Experts of a small language model.
Training: a variant of Muon for the experts, 637M tokens, 4858 steps.
Below are experts of layer 3 (counted from 0) of a mixture-of-experts language model. Rows are named router (the router's row for the expert) and show model dimensions 0-255. Each number is 500 + 50 x the weight over its row's rms, rounded and kept within 0 to 999. Numbers have three digits each.
After each expert's rows: "raises" lists some tokens whose logits its average output raises strongly, later layers aside; "mostly gets" lists some tokens that are sent to it at least half of the time. This comes from a sample of Wikipedia text that the model never trained on.

# expert 189
router:432440538452422442499418572480454550520486490516425553468535530511537522474434483438526434595477470533462558397382535528507443506575524468559560477492612446485589520548540503474408479472625498483523445357514513549519491524516516523542495605396506499536507510454450476415468508542512470462394449519523513553551490562430513426538534485500533496474489494445521528565461562474526437413516469482448465525575544540419503404493408504492489452516519523504501501536419413588508475524494497548471510550482419488597421426482446466527537532602504507532510475492535449408535526430426579509522510512597442495503544533497466584401409481474525550500530410497528581503570533519493563566461463438478518456485519547519454499496486529544588461516501421504642521492525424435454586503507380
raises: "ious", "es to", "es of", "os", "es,", "ogram"
mostly gets: "it", " Bar", ", there", " d", "ub", " sm"

# expert 208
router:426392516387478472503523471576496512515560427550527590529447490575437577468475415428522403543512550566517517520479471454508513514524462501417478512455531436525595464507490437522481423547493536567452486505503393495470513457508428410419500521477426505594598503468494480474439501496513561438463539477518514500532467553370542479434522488533456465495499522466443520566509449482517571469433511469457532572493522506555451555496424566570450420546428490558446423496457419484485483485582582643526505549514462492601526466442491532476614504599555505596503400478468402418509489450543557523500504417430473406519496427457454564474483440529519543523549434468559566440533423480471547518487451443428590463468544520449488504466393465523524419482415431554525466485533491492461493504537470
raises: "ac", "at", "ag", "st", "ce", "c"
mostly gets: " Be", " Me", " Ne", " Mon", " Car", " Che"

# expert 193
router:438484396426498546498516485507493581522541518622429585551482515548461530489459475476521472562544552549505520474504572423537519468539487540519539565510458434524542446405518535407457462518518589563469544470570486566496532503488431465438498592470358548557510495442511496467516548535602592388491474542491499450513464539424551480507443505469416534444465515434461546471470578514497547456390508460519481525535589495503532452541472577539413470467449558473590454521572482531522493542502511493517503517551487483534486491429431428548557524500425505498553489471461563417515590534466568457537544424426486359550588463471479495419433578548443496599576431554532524457502425514510536537460521424420586474460512516455527443562508552464433450545515435479533558513476475374505490523596424
raises: "red", "urrent", "anc", "over"
mostly gets: " R", " L", " H", " D", " B", " M"

# expert 186
router:427405455538458533462423589531459481455433424479530510600451521516436554512430464469576421523555516568522546488486499496465540500406452449453510543502557491524545501458443451507474423566474484576449502341487519497500509483501420488424456578394440492594452511527426478446545470502495510467415501561511476563562357543532547523558468438475570566474529447492509498509486582543550558464476474450474497536524627493488442497508491545476427323535546548464482451381518431410583438507570553536523555550506557481526509476502485501491499546591488501497519486540501496473526530461500595476515519463441462380534567517408519521411433462514447568537457443496502522466548427488516498534502457486489474446504480481462525404539408460525456510518486398565628527472461530458568511502511450
raises: "ut", "id", "ill", "ul", "iss", "enn"
mostly gets: "l", "r", " Ar", " Gr", " R", " Br"

# expert 119
router:434434524462497558553386390463566527512505528509518436556427511512519476470400434486573460509522564535448416537517484524537453467534532506507567540423496527570556469426438432496410511499500547515451444359514437456487434442397421473418495628533508517441565485479499467508529470509579557469539483472520530513525464480368561494510451468457509484512529525399496567521450416505465524508504449481470457536627570491527538482589448554520556508561440458526571495419475500589535438463500519505530509522518453492580436469501440476452518528532435507467564429549549530404559502410492553493544455483458462462510539556395507538453403572536577564523491583450542579443550435450534555545481557501511555453509495485446424426551494521532505508526478466546526488432382413458444501472593528
raises: " the ", " in the", " her"
mostly gets: "°N ", "- Coordinates: ", " m (", "- • Total: ", " of Historic Places", " (age "

# expert 171
router:500440411468461554456469485445541555524453475541484494487547493556485562412460489416551398549513541589491487584521491496635496547526508464521434455512517480446618426500523436493498396424493553549487474451556484536543409535460389444444500623488472560499554502525519449486492587557562490343588440609521518501480471531484499426532458544510442554467478545502512596524530452405488546502444519469480497532508471543438484471559524531557472557495445532533483500522510376419540515501544492499481509559545508431563521490444469408519484516527551509486500558609570477459592543503452521523622459524466506462530589438498554519507446508582535530522460515477528501479583489483491507554508461511531572483485566615508532512579554467475507438601416444456427455451552428432436496562588451
raises: " the", " a", " from", ", a", ",", ":"
mostly gets: " company", " out", " own", " built", " ship", " party"

# expert 78
router:517467577489420571568404567533497575517551581566464488646389547552404502496541463466572486531467535514532496560476487452503531560490483470387472472448541474484488553494601425392439516475468601542514482411534562412543516484469460456406494627423500432586468494470447442467449549572549511559483510469465491569526450577422497482610470529503482471508435503516530552522556513439575509502439508460466483537502527514493527445517414514525456450462494521558451492481448397441444518604534537466520500510511416450588526415498456460494485513602492518531481522553490491449509497408501560531473484497463490475482577472501513572536453572450578430528533464466598547426505459502545540636522558472495555482486478522416425532523431573544441450580442459520546479462455460455463558489550508
raises: " also", " is the", " has", " first", " is a", " form"
mostly gets: " He", " he", ", he", ", which", " then", " who"

# expert 99
router:440438525465532534481484407403547556505512417477528486463539541480456572421361463445556425461655495451589478479498554503553491497585487582481519570504520444492542546458498515493462440535515481558511500454529483453562524505445389543532514657501480477506550484442537446544458511502564523499492568512470571479514417594535531557543456459463558483487461454467521591622527389467543538477450477531492506513468510517468460419549520480538471404532534554454514477516425485518531503436524532516506517521478484534511523548399466445481572595485474541598486521610445477444537464412477531495490496415501495505528592466490458546495450549579566566547441491425530562520542406567522521569427568446521454473520529584471462415519529553497504448642485501488546526408515538471392544513562520
raises: "\n", " to be", "\n\n"
mostly gets: " |", "|", "a |", "s |", "% |", " % |"

# expert 103
router:392454495502476572509460527614550476522488563467534487501415436457407549506503435402540410480517604511591461511513472461526567457522507573414452505517525404473479582504481468423475430473482579505435486528514445489457384440433461505469495611564517469498479501515456461449511501552553577470505557512480533550523469517443636487541492470515504452517478430454521574466484472463414550423488498495469504586539513587565547437482468528562488488446505538466516441447473451469507449473516652543550508528544525395539451583481451472512554469469504509536414512593514448537546478546497528505518489417463489412583485564488441568459509566439484556488466507434499525540493378459514533575458459439557562389476568576483455552473461515567544446495464403466538514473445431435512530545598568
raises: "-", " and", " &", ";", " or"
mostly gets: "ology", " research", " development", "ological", " Research", " cultural"

# expert 196
router:530441498500426547408457455479546503522615514503538530557505486447578512468470477436542421437569488535522505521566529459556479487559494531416532471476580452492458462477480488490449420459499542540463487471515478487524464523438489412499499552506520504549499495494563471508592583595530497509500560508533528515548463514503610408493487536541497452520423488515524613582452537472509576465452518482456426513490536582498544410495500607613401454476466558515454471489465508471489406544509595538560510516497533448598410500437431479504476460509476507522508551505492399427541625483558531604491503498528514365570445548494405552461385538470568554495598538404522560470501395458460505533439448491582588440515521505427523490612494586493475528602490537449515541410437494455523533486548487
raises: ",", " the", "-", "=", "\n\n", " and"
mostly gets: "11", "13", "12", "Location", " intersection", " bridge"

# expert 67
router:457434491448508593438469501489494566473518445578534473569389448394513490399565437414558394559567502549555539471536521492522519460533429525493476458480563390428528547445503453439506532524451529564477510443536408506475429474440447580421482502463478480583575479408488519480495557464561524436383488611499513486561443464501567478494492478459420451406499478454610528496433409494547506467513469448430442542486592568480507521587534518501458521490527457461524434483472494521547440409514541526489510449523403589487515449482459515517492524510497513462453535600558452456523504538451537549487523503484426456481528446497500555400451404481496496559539462435491612493560471568474548515401374510516540434502545526391481550458397501554486494551433470600499452482555491530502472512533475
raises: " after", " when", " as a result"
mostly gets: "\"", ")", "\".", "\",", "]", "),"

# expert 181
router:430520453525518524542460466482562520453492507498575506511428471534418579507466392426532468515530579556495424550457465463500533472519543517435543547486501478505541494448490439509450530468500640663472458507571466485505467513452421462517494558524337536492518493523395481445526474507614574528485536465489530552520441587463504507490454449481438485494390448353564600538488519429503577512417492459429497597535550464435503429518473562554490474573483532543571443422467487407505450464515525569515498510523484476586418565456491512587519468460469506534464462543517475534549467457478525536427490495516468484549524471434502529502391511631565482535502591506582508446565477515510500563429487476497564426460527559472495447537422521549519440500397446453436459537532395502523506470577521
raises: " City", " D.", " C", "'s"
mostly gets: "ović", "kar", "hi", "anov", "erbaijan", "ić"

# expert 167
router:489468551501555565460473475453565578625554555521584554502455475508398539506495463466554419512516591532491552447472509486547475473512545534417488564507521490550530589464490446501453453469572551533535394443578569422484359476472445576492484549513453485511499479469369483491507504485508572531539551532469472557565445557466551485546456545352464493444446547419534609480492492422408597543508500452500501565493551414534524446509540474530498473520496521517453444515497435425560478498491549461510529462595511423539409543433523478532464536563435520503486447553527498485538522495553622494394553461433524440550490453512472550405423555501523527554539535504510490416540365497508548535450488426533583439489523576530406506453521504470522483584514419533512510456476397504510443506532444
raises: ", the", " to", ", a", ", and", " the", " and the"
mostly gets: "a", "ova", "ima", "va", "ia", "aya"

# expert 69
router:461482438428591602547471492528445500559548509589465560474536449475485536486373538500551426498554517467468481544556520432520578466496471497524539509476524389438499404573485493406486405531541560563454477465578486500490430467432523511510491443460411497539543485412462403455465521517494544441442525560520504518499478516507544467472406545469492521461441506526514491453466538443451507390429487481479483504572589511500568465464556658556430439509461518585477446535440511433581490437505493534428504470494472470600516468447473483437506438599485503557417545454487489428540529388427563456551430483483452500525439545426389561416424425409499590495543556511503576439482468511474518551461564534469528516440519546499498429396503426546491417490474397483492528486478518484451491537549504
raises: " two", " some", " several", " three", " many", " one"
mostly gets: " for", " with", " with the", " for the", " with a", ", with"

# expert 148
router:439525454464602500599465558508522480515525492553523483496476445530516526506417475449521459553518503508575549492488520482468479487520485476451614472499481521550512423485515441419453496460502567577474523427513490501455465405466513556543494540407498566519472500372420537505462523519585623420443519511554513532538456530528502480507418492461519559479396424470519553487373499443551548502396464471465475580540532493519573455533446611482424412576518506617474474469473499462617453461520473543372504454513443386584534367456462483496549525508530508522393480530479462399547584348497483494563509425492533459497508546490484511455447526436544492501522503449445579529516451470552487536493526519485545489446518592453584493481452493531523408511489416500472575408504445536494493418503502
raises: " primary", " former", " main", " strong"
mostly gets: "'s", " with", " with the", " with a", ", with", "ed with"

# expert 109
router:388489492449499475551479495492540471498534500538542494599436422466457558436453499440552458548522510589549478468532401470524494557532443584419504504392432421426545483551485504464436523504479501594463484399551487456564462487446432441487500553504506459560600503479395379485612446485554514434507534482514531425504452554356607488483421604565479495496483560423539508614464438435533579522532423474488496534649576496521446459452530497532469399494427544541550433481481456465493494475517554514536510522500450458517402493482538547533540482532474515525438407559569493435512606437524510535559504507531466550504495544486491594464418534444465568542504541490530472452509515462492479555521502415606537490465472510492473513530549577516545457545517424552520494424468531527434446497535459
raises: "\n", " (NH", ".", " ft "
mostly gets: "/km^{", "chie", "% were", " (−", "% of the population", " median income"

# expert 178
router:447426450435454521499444461459588545469546510530599514547451495490505534469418462411586447495514549597614483478439435482573558480609491558463572478445550462499468481434469479456481432461555460583508474361581516423542477476450437452510493538551489532574550471410519419503563491524566513410497516526506535484530459540452601497443441484510502512474480534490474581546485519461499510477501556476429454582591569537572535405465450564554463394484444480548509487402453470502521392551525491583523514523516488436541397415444487475513542399550432528482493471508490454396515556451527544541550477469516478471530523381479510593410425496473534557568497558480552544483562488470528539513475460494555542472465485535447426505520470513461538496583452440521572545495385460498482574569542476
raises: ",", ".", "–", ", ", "/", " and"
mostly gets: "30", "25", "35", "40", "20", "26"

# expert 192
router:529453502454479581536452515517520564517530447604604538596491514468426510430523521471595504530562510515484485475547528438508540543488506479474531411473517482531526454472600462433461447480596605662458425405540474438464435474447464473447497543513454474642565511517486392452582541512452561391464525495543553547543459433432505535545523485480495507560492491476480545508429539465590519460480513469489488530467572488557535478483499516521493415513403526511536416459512355484493413535466581541449511513483509423534445449527513471613542499610504505489527506646431533449491494458501539478550542484453431527552534487447564537403497473442497532513470584510476611484530458547470459537460539479493617444463483558534507506532467523523454430579483465453563541457583461469518507452501420
raises: "st", "960", ".", "990", "020", "km"
mostly gets: "1", " have been", "===M", "===F", "===E", "===T"

# expert 130
router:408464498391489430469466546493539509491511461529513571604335466553445537508482383432528466534527538500500536545460544429509508533474428569408530515371490458527491436587559476416412408409472469564460496438566466547567451553492374523416500524473431474505599495515553431552397477531536556385475515501506555510579456510410505500475509508516476483534413475441475526513457464525506558391506563483525512541526513483445430521439465549540493466465401489536481474521448502541509468463625518510449507509567512529590447510474548555417513525447485501484531422498475486488496510443479469565486547419474394487488475503493379505491511433525501475545520542522535550407541423510451522542463528444488529490497464545567495572500441447492472456539407522442577486397501481472481538568598513
raises: " its", " of", " in"
mostly gets: " un", "In", " As", " Un", " ex", " One"

# expert 187
router:477442502472432546458429489536528548518516453481559530520502490512502504512512499376534472509487539592501518528507493456556491467514536446476512431423555504452505421455484387378439489488546469644483500374575540577538451487453451464464496639495484540609517497513536416376554579522601489464446572538519541585589451551474537541516535512434465498543453458459413607515495510486536537483441542474462492553487539578528500480502483554552496432499449549563502378454486434471607409464546574522453505559464515486631463459470439480536476476521503504541457511576527454459475558446448528486566522542489465529546599499487457511446454512474492492481582569444504535509505456566525515546420420459433603422447444552461493441530488518481538476556486487424500508398554471435505513554537417
raises: ".", ",", "rd", "a", "st", "–"
mostly gets: "ery", "1", "2"

# expert 118
router:375473439376492505605507504473465628556503451518569506502426492454508568485464507431515522506548540532505498498536490475585582562531461552494450501357601436490501491497557396450433405457499534591504527454565586516465475497568443507407496585524491535536577481493475472513538582532544499360526474581586526536527458520403516437577434575439498484401518458543499568462464491461540509396515611469512453545500525503542506550518528544580468525490490517457523483523517500478582378492510528544534505516492421415492482506448498480495543536584530504558483506557479559439567511512473527471552516462465511507552498470520485564472492484565608571533513459435546494463540434524532502545488583411532528477458552602486395536519365451532519529495427527510565501532497464517400454489523486
raises: " following", " order", " an", " d"
mostly gets: " in a", " in the ", "ed in", " during the", " form", " In the"

# expert 172
router:462496526445543520455423510424505492491521536450540527512379529560502514450483451376569484539524579510536540492449473435531554523522485596422566536437526509514541529517511507517390464491514539554404473424479500417500527454501425450398499549523486514503596558457452457477550509625537561412439523487518470478510464539437577498519504483494509570476480497475540588543439537461540527476440508441481393510481580572524564465581499504526521493440486472428511499491493446470578512516546428521506493479473528470603456516458480499591445520521535513484447480593626514458436537446432531509583477588454474422476562413399533449427451567593505609452502553486548514545573478453507596505478466549477622460391518534474454471561438490554570480543403479495564530449429449465472570563526493
raises: "-", "ing the", ".", " at the", "p", "ing"
mostly gets: "a | ", " | ", "o | ", "i | ", ") | ", "ia | "

# expert 202
router:431457563397487502498490525474493554465620416543549585494478543464459642491452477409525433589500504562512509528430456409534511480523493473482534423446465431558552468490480503379436454476428451561540463359526442487473447450576540491480496497509514476531634501584383384535531560552526532415492510549471524554533493522419503459544517492541463457559419470502509496505470494537552525419450584478545447483460523528478447512437392555586486483563443473481575466553449447501523560574501538483531507559531465489604433503477467422523616465517467508534434448571466436465517501481531553513546530436399434438508517496426529577442487444514546528482598466396481557466500495521581508547492468404513538538507535604502546499520406478517496511532483450492551511520567440474494505515505485
raises: " \"", " to", "st", "g"
mostly gets: " under", " Ab", " under the", " Ag", " ab", " No."

# expert 146
router:536459512430404617491484498527541586546505553554596528613407492485526510433454488425523450492529578576504494532546505506526501493572502510428501447436554509476471448462467510423471464473553523566497489385558458435511465506525410462470494570555524480531488494492479459530416494602488473491494511601482556520585451480390575457491486556402432470566409512407555536473456486494558525463488551490542422499473471539500533482623453518584482463552453544468499491546442450443485375444499509540559507469452444452637464521439437534518547591507510505578544515564526476433553490449434510514535476504545492411508441488494536567514460486550486582509538433442561525445539485514576554558483452487470567458466479541385543491453340475449431463503572446465558529523553504431543480509506435
raises: ",", ".", " of", " and"
mostly gets: " pass", " post", " kill", " Commission", " award", " report"

# expert 246
router:464459433432512534474452492555566559533502506642487567527505465461444524456412438386535457496479630554596462489555430469484542388521491444429491562472543436545563545506530422380504394400426544513480492531536499423536498505477503512432494637498375567485452491482480468474521556504491598477513587509533527482538469552502548505516406537505518427498450497410484490549495522483514568491515525466475444560501551507561476388531421544547498471453551554434515407550508479463561477527522519497458505521509495492490444461457456537536468506521529508503396483491535449543579518441446541517546402457473416470536573474498527579398411493461440492492535594548537565486550424454521482620396473487474621473445523520498479550512518466514485505576441459502532442540527435549518497479557445
raises: " around the", " across the", "ographical", " than the"
mostly gets: " in)", ")", "\")", " round)", "s)", "–present)"

# expert 153
router:466380505441438510443362524631487515576573513492565542522452529455450455431498520427610396523560513467499585508464521499453590448510476534353505568503494438466493523474505527582426381442529503546484458497581455486469431539513528483500496572528472524538589488536470433429597474497599451425509537521513536498531438586481503506549473523562490472467485544508543516527485391499623491517417469478432381574522591578504471444509394486557580487523483472522475441464427401574494402486508596578536509561535499510538487449486454508546534445527425506473505523521478526492492526428543510538554472516571496474536540484464541516447482466510575506555517522508461534472495437437539480596493568495495529393486513545437423507479424462529496491501490501477575578471436485540441496489525405
raises: " term", " National", " official", " year"
mostly gets: "th", "nd", "rd", "Th", "th |", "che"

# expert 68
router:485524471501577496586372536475551545503499444552474532531407488555449520514531415451543346529474562536518608501496482477566531521475398460501484449526499499405577474401538493473455457408539564679450468458517399405522465499443369469502490587511497548462536499563486495525554549511569519516513406534447499482533435500507548528527500516467460524440532489447576505513449539471399466448443554478453474622553615482441517505526491498569507446584458500473491483428481445384536510526520567591516504499579439473563527559523453495484595558569453503484512460592497476452516528486514531464514490418443447444552541463481451548387505439478486454467472507495496514507581501579480557564512497550437581506504561596534488440468436530545524500492556458440478546491549532499554482481545482
raises: " he", " they were", " they", " he was"
mostly gets: " as", " as a", " as the", " became", ", as", " as an"

# expert 220
router:411482486484350439465461486460509556514534457512543519527463470439529568521449543469570475517527582555531490476495565445621514474562478556507473471519544435454531506438471505524386444466562499571451478508563542466567435508468397437516493512549363507559509495487535464586522536500599537475469564530566523462611428522486501474450509463487438513483502472436477570555496496447467516411456443489515463578530545515535511415535422589541481432436425478514525466455416491463502415536536500580518500530493471392495396473459476495554537435594538507610511527503512498384510589460469503537502446486576412443494444367426480615453437480543524576508539559450487548472568372472508531513477537469516598534454494541491480461522490498438450542568492458514546571504470438452494577492513515
raises: " in ", " September ", "1", " November ", " in", " October "
mostly gets: "| ", "- Born:", " place | ", "- Born: ", "| Win | ", "Personal information"

# expert 94
router:462397544433577533546448573518471573506538533466573591551473470564448563480475386472559472535499515608597506474536504485480530497503509496447556467514537471548571393519519552497438378469484614601455442515505457502527547414413488416525491616418440422575508488489480458390508469531525589442431515573472519464539412484451475435572508492497535519515435541452456543512492516437499535469513481447474452542568663446448555529569459546546438535527460535493494433472519469495489492550527485524569511512521486436546462514520405538527493526557537512520482450548571495489517573468506516498539480404469449461500499476532492510345447511517522516565563448428453536523575475534527511574371528444539549479464501485544486468445508542493509443540408396492467515496463488440472447466592418
raises: " entire", " previous", " other", " current", " remaining", " whole"
mostly gets: " A", " The", "The", ", the", " | The", " An"

# expert 227
router:422429541469531479500383512585476633519495450572563524508495550544404545462462429424516501566645583477501585514574498441504572497537535472369543574441441415540464580470512481505488509498525516509491474502608448522545418486473509556431476636435497572531547494494452461473470507465486523425465551494519549546498457539491554435558478456530478503491468511484480543585488531495557580491514497422429483455572526497492544469465426564559452500498440428495485466560465476485553435481510563542501514534539516506551439526503489457507539398581483548486460462536527443444589571487450501525551528505485459477537518579459522583471520462491451535505543491437545550513487434548546535551456526528487612441496526469487493459443382529504526476648439525435521428457482478412468509660506396
raises: "e", ",", " to", "y", " in", " and"
mostly gets: " re", " Re", "ult", "3", " rec", " Rec"

# expert 204
router:479486534450432578507428494520520536542562539537481496577468462550507538496490457460589461455506634513459501506511507416516539595546407446414524461440549482506578465520549413465466538511501523546445471477516468464489446453489455449422495550463502483598461496414447474403520547559512587518454594589531523521530447591437569542569477532431360587373467481554616548496504497387563495411413507489487493556539579499406461391475412557512456410466460528536435478475496448466526500545540513463521507531501502459545444519450499475500482516546576505576462540581496499441536529402511524576538589471471482505477571437513485582514409448552538508572506475527553560449537486536492546570447549455445542464443488546423501507543377498467504406515500442552504489465460500524469492478549499
raises: "\n", " he", " in", " also", " to", " the"
mostly gets: ", which", ", but", " would", " which", " who", " but"

# expert 219
router:550512497503535518544470484556530551501456548536617490520499497503439490469479400446527367505554519551562451523534396457577494451496493489484479555452478431522551510494523485440466479466438533637491415479547474441490445471526464501553486493559404479451456503453368465412473542517503604509454534472608538594517447537470554471513427496482445522542449503420495600527446515421505562474500531499433461607534602535518435458491466543567411431569405554442510466503500461464484478523490554510532497491531486482573454566457499479574564432498539501483460520541512398458622534449501549557451520522437469455549494513473484599482377561549505563506522619530552490494540460527569537618441515487479552479486434538503474510481456507639488454553451461501522523467520400528518482423565418
raises: " code", "istry", " law", " authorities"
mostly gets: "ral", "que", "reb", "oured", "chen", "ule"

# expert 92
router:500462415469540453431428484531558519521497530513551645545394536597386563477498407505538440601511479466617526509537505433528586470546448514440518406436490451473531463535450501459462409499479544642459554441489471502562491506431362491489501510395454481492511500543459435459488483536448464353532579471539536510609491533447525497519500499427526462455498491523412531530529507510529541467480563545461529529555556552370464499541517494555423490524456469486549465484432470515482490438536543485572513451471513465516452549516489591504547488505417512535474391585480529501560571453469476497569546428525456447499588582431532484466478473491490520441550483446509511514539422533537545494514558460560541552491448546551484427599502538483583454502509392514591514504475424443504519535581526
raises: ": ", "way", ":"
mostly gets: " o", " pre", " inter", " air", " Ad", " Air"

# expert 122
router:431442459462529562489468465560585578492501504494544508526464498472493504466477497396541440540488547533561502593540511501543534495579527540386522453497566532403549514474462498459449352486531525575476440390522508544433484486529486473546502594502562537542512481539504519454453500516524557510504547563558531456588486565460530424435544591481529438518389442408422532547545436521561565407466519498498497502454479551548530428526461544603357455561481451510517488421475391505573444553522496563572507538576541443514484473455413553510586468544514505489402411595542430505492552460488517556490457477512528411555513539539502547500464584496512519494476477448511518432502472566560527513505463426542520427505590591416451457479439513570519425491484402507514483560574417456513513486591514
raises: ",", " and", ".", ", and", ", a", ", the"
mostly gets: " research", " Arts", " Research", " data", " Society", " Education"

# expert 164
router:433517464471477541553487453577543629542512462556587498575520480568465572412426469456557417423512520510533434538501512496529521421542513551469533487475503483449549474438450528510439509558542544475515475522539511467494483489594395420428497554502555493560476497377435512542544514495579498373530597630526533420600460577423513495430440463436469530521426514520478534523481518409581591537542487473456438468522456530478492471557461518554445494534511566520482512477486346476581470489533465587574511488599416461527512468450464475503487452592475503527426501488558472474502488460524551505482437470473543437560475485483489509494368586526529518531526513470536526431572458592553543559508451452547586434480472605472467470569422528578521449490459445420512544478454451444440514507518488
raises: " and", " to", " for", " in", ",", " of"
mostly gets: " tick", "ask", " prison", " Committee", "onn", " plan"

# expert 87
router:469433447402512611470480498460556541558450482491547563541401492508476499514518498407494365542557623542519543550447459471585577499524495533336562436469525503593555458520499484374479492510472513495407492457573512528605427464474422522490494524480396450571512484541419458491528565512557507435496509496461515495597439464477528428508503507516461505517449491532487493571486484550466523437470550496470505500568490539518466496553524549502462461541451555496511477560499474507449427465571513544598500454502437459554502442458476578504535549565540503526407426484464471506425510459482491495502491541533500444583544574428448503480493489548487526500627535447558471507549545523539643571560450512460600507506530653502473489559410485492469538520385401458534471467431476429565513493524558
raises: ".", "1", "t", "e", "2", "6"
mostly gets: "_{", "(", " | −", " | +", " $", "\\"

# expert 225
router:512434511444524452588483504477488560471520417540576560565511442569511665477484457476553452515553541518508460536473467506493447502565394484508477540419479415529517451511488492525447422483517447539543461456479497465601483528548502498450493515452429510482526497473487399401482494552498570466493520479438491563581475544469614498528393478454467463578428430386529604561438491474443492520477443489502432550478611496496494432524473532518460423498471508510406488476433486428490518487488533480433507445488506476525406484485537490533526462520453505406424506603534449379509506423439553492446513533430372425432534489441483573441467552537540482492555508460513529490648419409521580529513458438476524469484507546461396549556467426563524488616550489538561480484494469477471466447544444
raises: "ely", "er", "er,", " the", "er and", " a"
mostly gets: " Mal", " Az", " Men", ", Y", "aw", "az"

# expert 132
router:452471498419536567603440471519571478563552516564557489515476463517463537366466491475582535547509562484461511484487417509522465465521471497462531601459461482488530438556474532500435478486541553612558436514570437459543502524471412506489502560542462443509521507443407434521597434527562496362499514589459489527595460551473528456532433546537541510499461540471538513531539449437496491442498564456473471489571568512564415452566477512563514415545501496537574459451521387493439510427456539474514508615550457481606442481462518469522508467575390504424461471541521498506516583421577533482461601411513497432530473475526497554542449556485558534518517560436587506472525493512523524567487461471507544441454517533485364475517493480533488429584541499443510439454423418395465431480613470
raises: " in", " in the", " of", " under", " in a", " through"
mostly gets: " km", "%", "% |", " million", " people", "°W"

# expert 77
router:431444495418544513469410442449543521537525590489539501456494477540448534494444448483506493493499653597479506428538492476568457493512536559404550450538505389504493481432510377505468516423568549568518409449650530449493480479415467497548504650460442525524465431493365495434525487530549523504522564534488457456563424551525577545499409489429556428463496495483540552533532521468470549450496506446477470568456556506538519460479491555541490506476556547555448494517444495432515484486488560513591553479568498456561485519446542514513473510586524494486422523560495475470497525498499529505489523514542485422553474470504508518522456520500498495595461525496495503436536393450478464609425492461519607364410574538501470578461391588529490466490454420533507570476472401462494621490515480
raises: ", and", ", a", ", the", "–", ".", ":"
mostly gets: "i", "i,", "ki", "ata", "ka", "ani"

# expert 96
router:439510456436453503547519452525574584425513546508573486462442508536474631472500423416551459447469537493488507471457509442499499552505486617424547508525523465600506510443469398500469433478495543525498479485581466399493441446506424446587502574532404498562539511490364508443501496507622560469497557502482522542525471531513482439518484446478513512515418415488540438522531524408480517475420471477439486538489523542437526408558580539549491428463483470580573489509432414505472499487507618543561498515568441448564468481440489430529511489513476505442425463544485499469563500455469546537518515456510508563532548402489451547511442505467508521597556514470581535486558344502573494581428384454532547492513516602539524500495426546579440458563470408575539504411453459458541505488481458
raises: " City", " herself", " himself", " society"
mostly gets: "aeus", "ium", "ensis", "osis", "ski", "ius"

# expert 147
router:515472507511420557630457508598517487466492460500537568562507509467497467474528420520505504573568578603534500451520520422509470564496532510455501521502503514461491493411496384496416494550512555510442483461578548385518463475519511453537488457537394421579570462540519429455551566527587542467477528545640502498514478476453557478624508501520528508561508435430519527529436489483487524506462493500451539440502534493518486452585516520604389490474374426473509444473453416421586484532428572530499525460518543449496517572430508510559532510508459507510509436563462472473499552432518597396529475462497503418513524438495415616412455440533434493518521535497551582512538427499479479576463505494498552478503529528459471531558561482571564506520392416444546569460421398481477501463595472
raises: "==", "===", "====", "\n", "\n\n", " =="
mostly gets: "===", "==", " ==", "\n\n", " ===", "===="